config = dict(
    n_layer=9,
    d_model=448,
    n_experts=64,
    experts_per_token=6,
    d_expert=64,
    d_shared_expert=384,
    activation='squared_reglu',
    moe_layers=[1, 2, 3, 4, 5, 6, 7, 8],
    router_score='softmax',
    normalize_top_k=True,
    routed_scale=2.5,
    balance_loss=0.000392,
    balance_bias=True,
    router_noise=0.1,
    router_cosine_scale=14.0,
    init_std_router=0.0152,
    lr_router=0.00036,
    vocab_size=50257,
    norm='rmsnorm',
    norm_eps=1e-06,
    tie_embeddings=False,
    optimizer='soap_variant',
    lr=0.00484,
    beta1=0.95,
    beta2=0.99,
    batch_tokens=[131072, 262144, 524288],
    seq_len=1024,
    train_tokens=393600000,
    steps=2464,
    dataset='wikipedia_en',
)
Below are experts of layer 3 (counted from 0) of a mixture-of-experts language model. Rows are named router (the router's row for the expert) and show model dimensions 384-447. Each number is 50 + 15 x the weight over its row's rms, rounded and kept within 0 to 99.
After each expert's rows: "comes before" lists some tokens at least twice as common just after its tokens as in all text. This comes from a sample of Wikipedia text that the model never trained on. Tokens count by the router's weight.

# expert 23
router:51 59 20 53 76 34 34 24 32 51 49 18 66 63 54 27 63 31 58 57 58 33 60 52 51 56 49 70 43 47 73 58 48 11 65 41 46 39 54 62 51 69 49 50 51 27 24 54 53 39 53 61 47 53 67 29 38 51 61 46 50 40 55 67
comes before: " |", "–", ".", "%", ";", ")"

# expert 3
router:36 44 58 40 46 78 47 59 48 41 65 21 48 66 52 60 40 30 44 01 39 28 83 80 49 50 46 38 35 81 40 34 53 42 53 39 58 20 57 64 57 57 48 52 53 39 38 64 32 62 54 58 57 77 49 45 29 57 37 30 54 48 32 45
comes before: " to", " in", ".", " by", " of", " for"

# expert 29
router:49 49 46 42 27 46 51 58 74 57 39 75 53 54 35 54 31 53 48 23 25 20 49 67 49 73 73 07 47 38 14 44 51 52 63 23 64 55 73 38 28 62 52 33 61 42 46 38 38 27 58 43 45 56 41 56 42 68 57 70 73 08 51 84
comes before: " the", " a", " be", " his", " ", " an"

# expert 39
router:62 46 68 56 35 64 45 49 39 73 75 72 53 62 51 38 30 38 49 43 72 78 47 46 39 53 41 41 37 68 54 53 55 39 52 20 73 49 23 80 38 31 72 52 75 28 63 54 52 49 40 43 47 41 58 40 47 40 67 26 74 54 26 54
comes before: " the", " a", " be", " his", " have", " an"

# expert 61
router:40 51 43 23 68 58 50 40 89 52 38 23 48 17 77 50 42 46 28 31 48 19 58 55 59 50 26 39 22 73 69 44 50 24 27 67 48 70 63 53 50 41 37 49 47 62 41 32 85 61 41 61 75 44 28 34 76 57 53 76 34 26 51 57
comes before: "\n", ")", "–", " (", "),", "The"

# expert 45
router:65 58 58 62 74 57 46 69 58 46 28 35 45 47 24 51 64 66 23 52 52 32 21 39 24 39 56 59 61 38 36 67 40 65 33 51 69 69 45 62 55 61 61 37 58 65 58 43 59 34 53 57 73 63 67 55 55 63 47 61 67 46 46 45
comes before: "-", ":", " ", "=", " 1", "=="

# expert 25
router:31 53 53 46 43 57 49 29 47 32 57 55 56 40 27 29 52 28 25 47 53 40 39 43 52 51 67 48 60 63 51 59 53 36 57 72 59 22 47 45 60 76 79 47 26 70 27 66 49 47 38 54 55 63 72 56 28 38 45 52 54 69 45 23
comes before: " |", ".", "–", ")", ",", "th"

# expert 15
router:59 39 50 72 33 25 37 45 69 75 45 66 55 75 47 47 41 38 62 60 33 61 52 57 48 62 61 35 42 56 55 58 25 65 32 40 63 41 44 65 32 31 47 49 75 41 64 69 67 24 46 54 52 57 36 36 36 57 65 39 58 48 42 69
comes before: ",", ".", "'s", " (", " and", ";"

# expert 42
router:43 49 80 49 58 49 56 68 69 28 53 41 37 34 36 21 57 46 61 51 52 83 48 54 58 59 56 34 50 43 46 02 60 48 48 42 26 35 39 42 51 42 46 54 42 46 31 63 59 46 28 58 45 30 39 42 25 28 64 48 65 35 49 46
comes before: " the", " a", " his", " its", " this", " their"

# expert 26
router:53 42 50 33 51 49 50 59 40 58 58 57 50 48 54 36 38 42 48 48 66 57 13 51 40 07 40 39 65 33 61 51 44 68 52 21 40 37 24 63 75 83 58 48 74 61 67 51 54 50 59 59 64 70 42 50 89 70 57 54 62 36 33 65
comes before: " |", ":", "N", "–", "th", "W"

# expert 10
router:80 42 54 37 71 48 45 42 53 44 36 65 44 59 53 59 60 58 26 41 29 55 40 47 52 47 38 70 33 79 62 52 54 44 37 18 37 55 55 65 60 75 52 45 47 56 41 41 26 67 56 45 33 60 26 29 54 56 60 46 60 84 37 32
comes before: "\n", " ", " 0", " The", " 1", " He"

# expert 44
router:77 39 36 38 74 49 47 63 51 64 63 59 60 45 80 65 68 50 49 50 28 37 62 43 45 47 38 32 68 60 58 61 50 45 53 49 51 48 57 37 18 41 55 58 52 61 37 44 52 62 51 34 43 70 72 39 73 76 49 39 52 63 66 67
comes before: " |", ",", ".", " and", " (", "'s"

# expert 2
router:51 53 77 28 36 58 39 68 54 61 57 47 51 72 54 50 74 53 69 46 53 62 50 41 46 34 50 44 60 58 43 53 58 52 54 36 40 67 40 48 54 25 56 53 34 58 57 44 59 59 58 60 62 33 71 59 39 50 32 19 53 22 72 44
comes before: " the", " a", " which", " his", " he", " but"

# expert 32
router:55 52 67 79 46 44 42 80 64 45 40 59 51 38 44 32 52 42 30 49 59 55 30 54 67 14 64 26 36 48 58 70 48 63 46 51 59 43 69 47 56 36 60 49 64 88 57 51 43 58 63 53 57 41 28 61 69 56 43 43 32 58 38 40
comes before: " of", ",", ".", "'s", " and", " in"

# expert 11
router:75 35 61 50 53 51 53 43 51 47 39 51 58 59 49 51 44 77 56 68 52 63 81 62 61 33 46 36 44 15 39 56 35 66 57 49 68 69 75 72 39 57 34 42 61 46 30 43 45 55 66 50 35 56 41 73 39 55 67 55 40 26 41 47
comes before: ",", ".", ")", "–", " of", "),"

# expert 5
router:57 59 47 54 49 28 45 46 40 58 46 45 62 67 68 32 33 38 75 39 52 44 69 68 48 46 78 39 55 50 44 57 63 26 34 61 25 72 22 42 39 55 45 45 48 46 36 56 30 41 52 67 75 58 54 79 65 55 43 69 73 28 65 68
comes before: " by", " in", " to", ":", " a", " on"

# expert 49
router:66 33 60 60 21 42 47 29 42 83 38 35 56 31 44 70 59 37 42 58 59 52 33 65 68 54 35 59 60 25 26 32 42 25 61 57 56 53 59 64 22 84 56 37 64 18 50 37 42 47 64 43 55 32 27 60 30 72 73 65 07 37 50 61
comes before: " |", "–", ")", ":", "N", ";"

# expert 40
router:57 32 18 37 41 53 36 62 50 48 47 45 41 72 47 17 51 20 53 42 41 60 44 44 41 24 64 68 64 45 31 69 63 46 37 48 66 59 34 39 65 18 59 23 44 58 42 36 27 43 56 76 75 59 15 37 68 73 41 66 24 40 33 51
comes before: ":", "\n", " (", "==", " =", " /"

# expert 59
router:59 63 64 71 17 41 47 77 46 54 28 49 60 41 57 60 72 61 16 36 41 68 40 62 61 34 78 63 44 31 43 60 36 53 49 58 41 45 51 69 59 42 32 34 25 58 47 44 30 50 61 57 34 39 52 57 49 54 62 71 65 77 48 52
comes before: ",", " (", "'s", ";", " &", "\""

# expert 41
router:45 31 46 54 45 45 41 29 38 66 43 56 34 39 55 39 55 61 66 75 61 53 35 41 43 46 55 69 61 67 83 37 57 61 82 68 63 53 80 25 42 54 55 58 48 46 51 59 62 57 41 57 74 46 48 55 40 66 47 44 40 31 58 59
comes before: ".", " of", " and", " is", " own", "_"

# expert 54
router:16 64 44 52 58 61 64 44 65 35 64 66 46 55 13 13 68 61 43 46 95 63 61 28 30 57 75 50 53 64 61 47 58 39 81 54 45 69 56 58 42 58 47 64 41 44 28 57 48 45 83 51 47 38 45 43 84 59 51 53 70 40 21 53
comes before: "-", " and", "born", "=", "000", " which"

# expert 20
router:83 43 71 22 50 35 43 61 63 65 59 33 56 50 35 18 48 46 87 44 16 45 38 51 41 41 44 54 59 48 39 60 59 43 78 20 77 30 78 33 72 60 73 67 89 59 63 45 59 41 31 48 55 68 68 56 45 53 73 70 68 14 27 77
comes before: " |", " \"", " A", " 1", " 3", " 4"

# expert 55
router:17 60 36 63 39 21 35 56 40 63 50 55 58 72 47 49 50 47 59 71 51 44 61 39 78 64 78 66 52 57 37 50 60 40 42 31 42 08 42 50 67 53 43 60 62 18 58 54 28 55 53 48 47 37 42 18 42 42 54 33 46 39 27 30
comes before: " the", " a", " an", " not", " been", " also"

# expert 14
router:33 49 33 52 55 79 39 62 58 67 74 53 18 39 62 45 35 61 49 31 40 66 27 38 50 56 40 68 59 54 45 47 50 45 52 66 40 70 46 33 52 57 59 50 52 83 61 52 57 51 58 67 58 69 45 47 59 37 37 65 59 46 37 53
comes before: ",", " (", "'s", "\"", ";", " ="

# expert 17
router:44 70 82 46 46 36 26 42 57 50 40 24 53 57 34 40 47 49 43 71 48 36 48 20 63 63 44 46 34 29 51 67 53 83 44 63 65 31 28 48 50 47 28 31 48 12 71 69 30 32 46 48 84 99 45 35 59 49 24 35 58 36 26 57
comes before: " the", " a", " an", " also", " as", " not"

# expert 63
router:58 36 88 25 37 49 38 22 38 76 59 74 61 74 30 45 52 59 63 66 42 36 35 61 51 52 46 54 71 37 58 57 87 38 64 24 51 66 51 47 38 34 44 51 69 50 41 18 46 60 33 48 52 57 67 32 68 59 66 41 27 56 50 80
comes before: "|", "\n", "-", "==", "The", "==="

# expert 27
router:36 39 44 61 57 56 52 37 56 24 50 25 42 43 52 39 77 75 55 38 58 64 60 53 32 36 20 48 59 67 61 45 55 60 55 40 60 74 48 70 35 69 81 47 47 28 50 50 21 26 73 35 67 53 72 39 42 49 50 69 65 61 38 59
comes before: "|", "-", " |", "%", "°", "′"

# expert 46
router:68 61 48 44 70 31 39 57 39 60 56 62 39 72 35 52 31 55 42 52 56 27 35 57 41 39 13 38 72 59 68 58 36 54 45 41 42 68 44 37 53 46 64 27 19 59 57 40 90 65 00 49 62 42 39 71 63 70 26 70 30 44 40 35
comes before: ",", ".", " of", " in", " and", " was"

# expert 62
router:53 27 62 48 67 54 50 86 40 48 41 68 57 76 42 43 56 20 56 73 50 54 32 58 72 43 40 46 37 56 19 55 72 42 48 31 48 44 80 43 64 57 64 49 46 45 56 57 61 40 53 53 34 79 56 41 66 41 61 52 44 76 45 51
comes before: " of", ".", " was", " in", " to", " for"

# expert 58
router:32 59 72 75 49 63 34 50 55 35 36 68 41 64 63 28 54 47 33 50 38 42 49 34 38 30 62 52 50 13 17 61 35 50 44 30 45 45 30 67 50 44 46 68 65 40 65 12 38 42 66 57 68 99 41 64 39 65 50 37 31 47 66 56
comes before: " |", "°", ")", "–", "%", ";"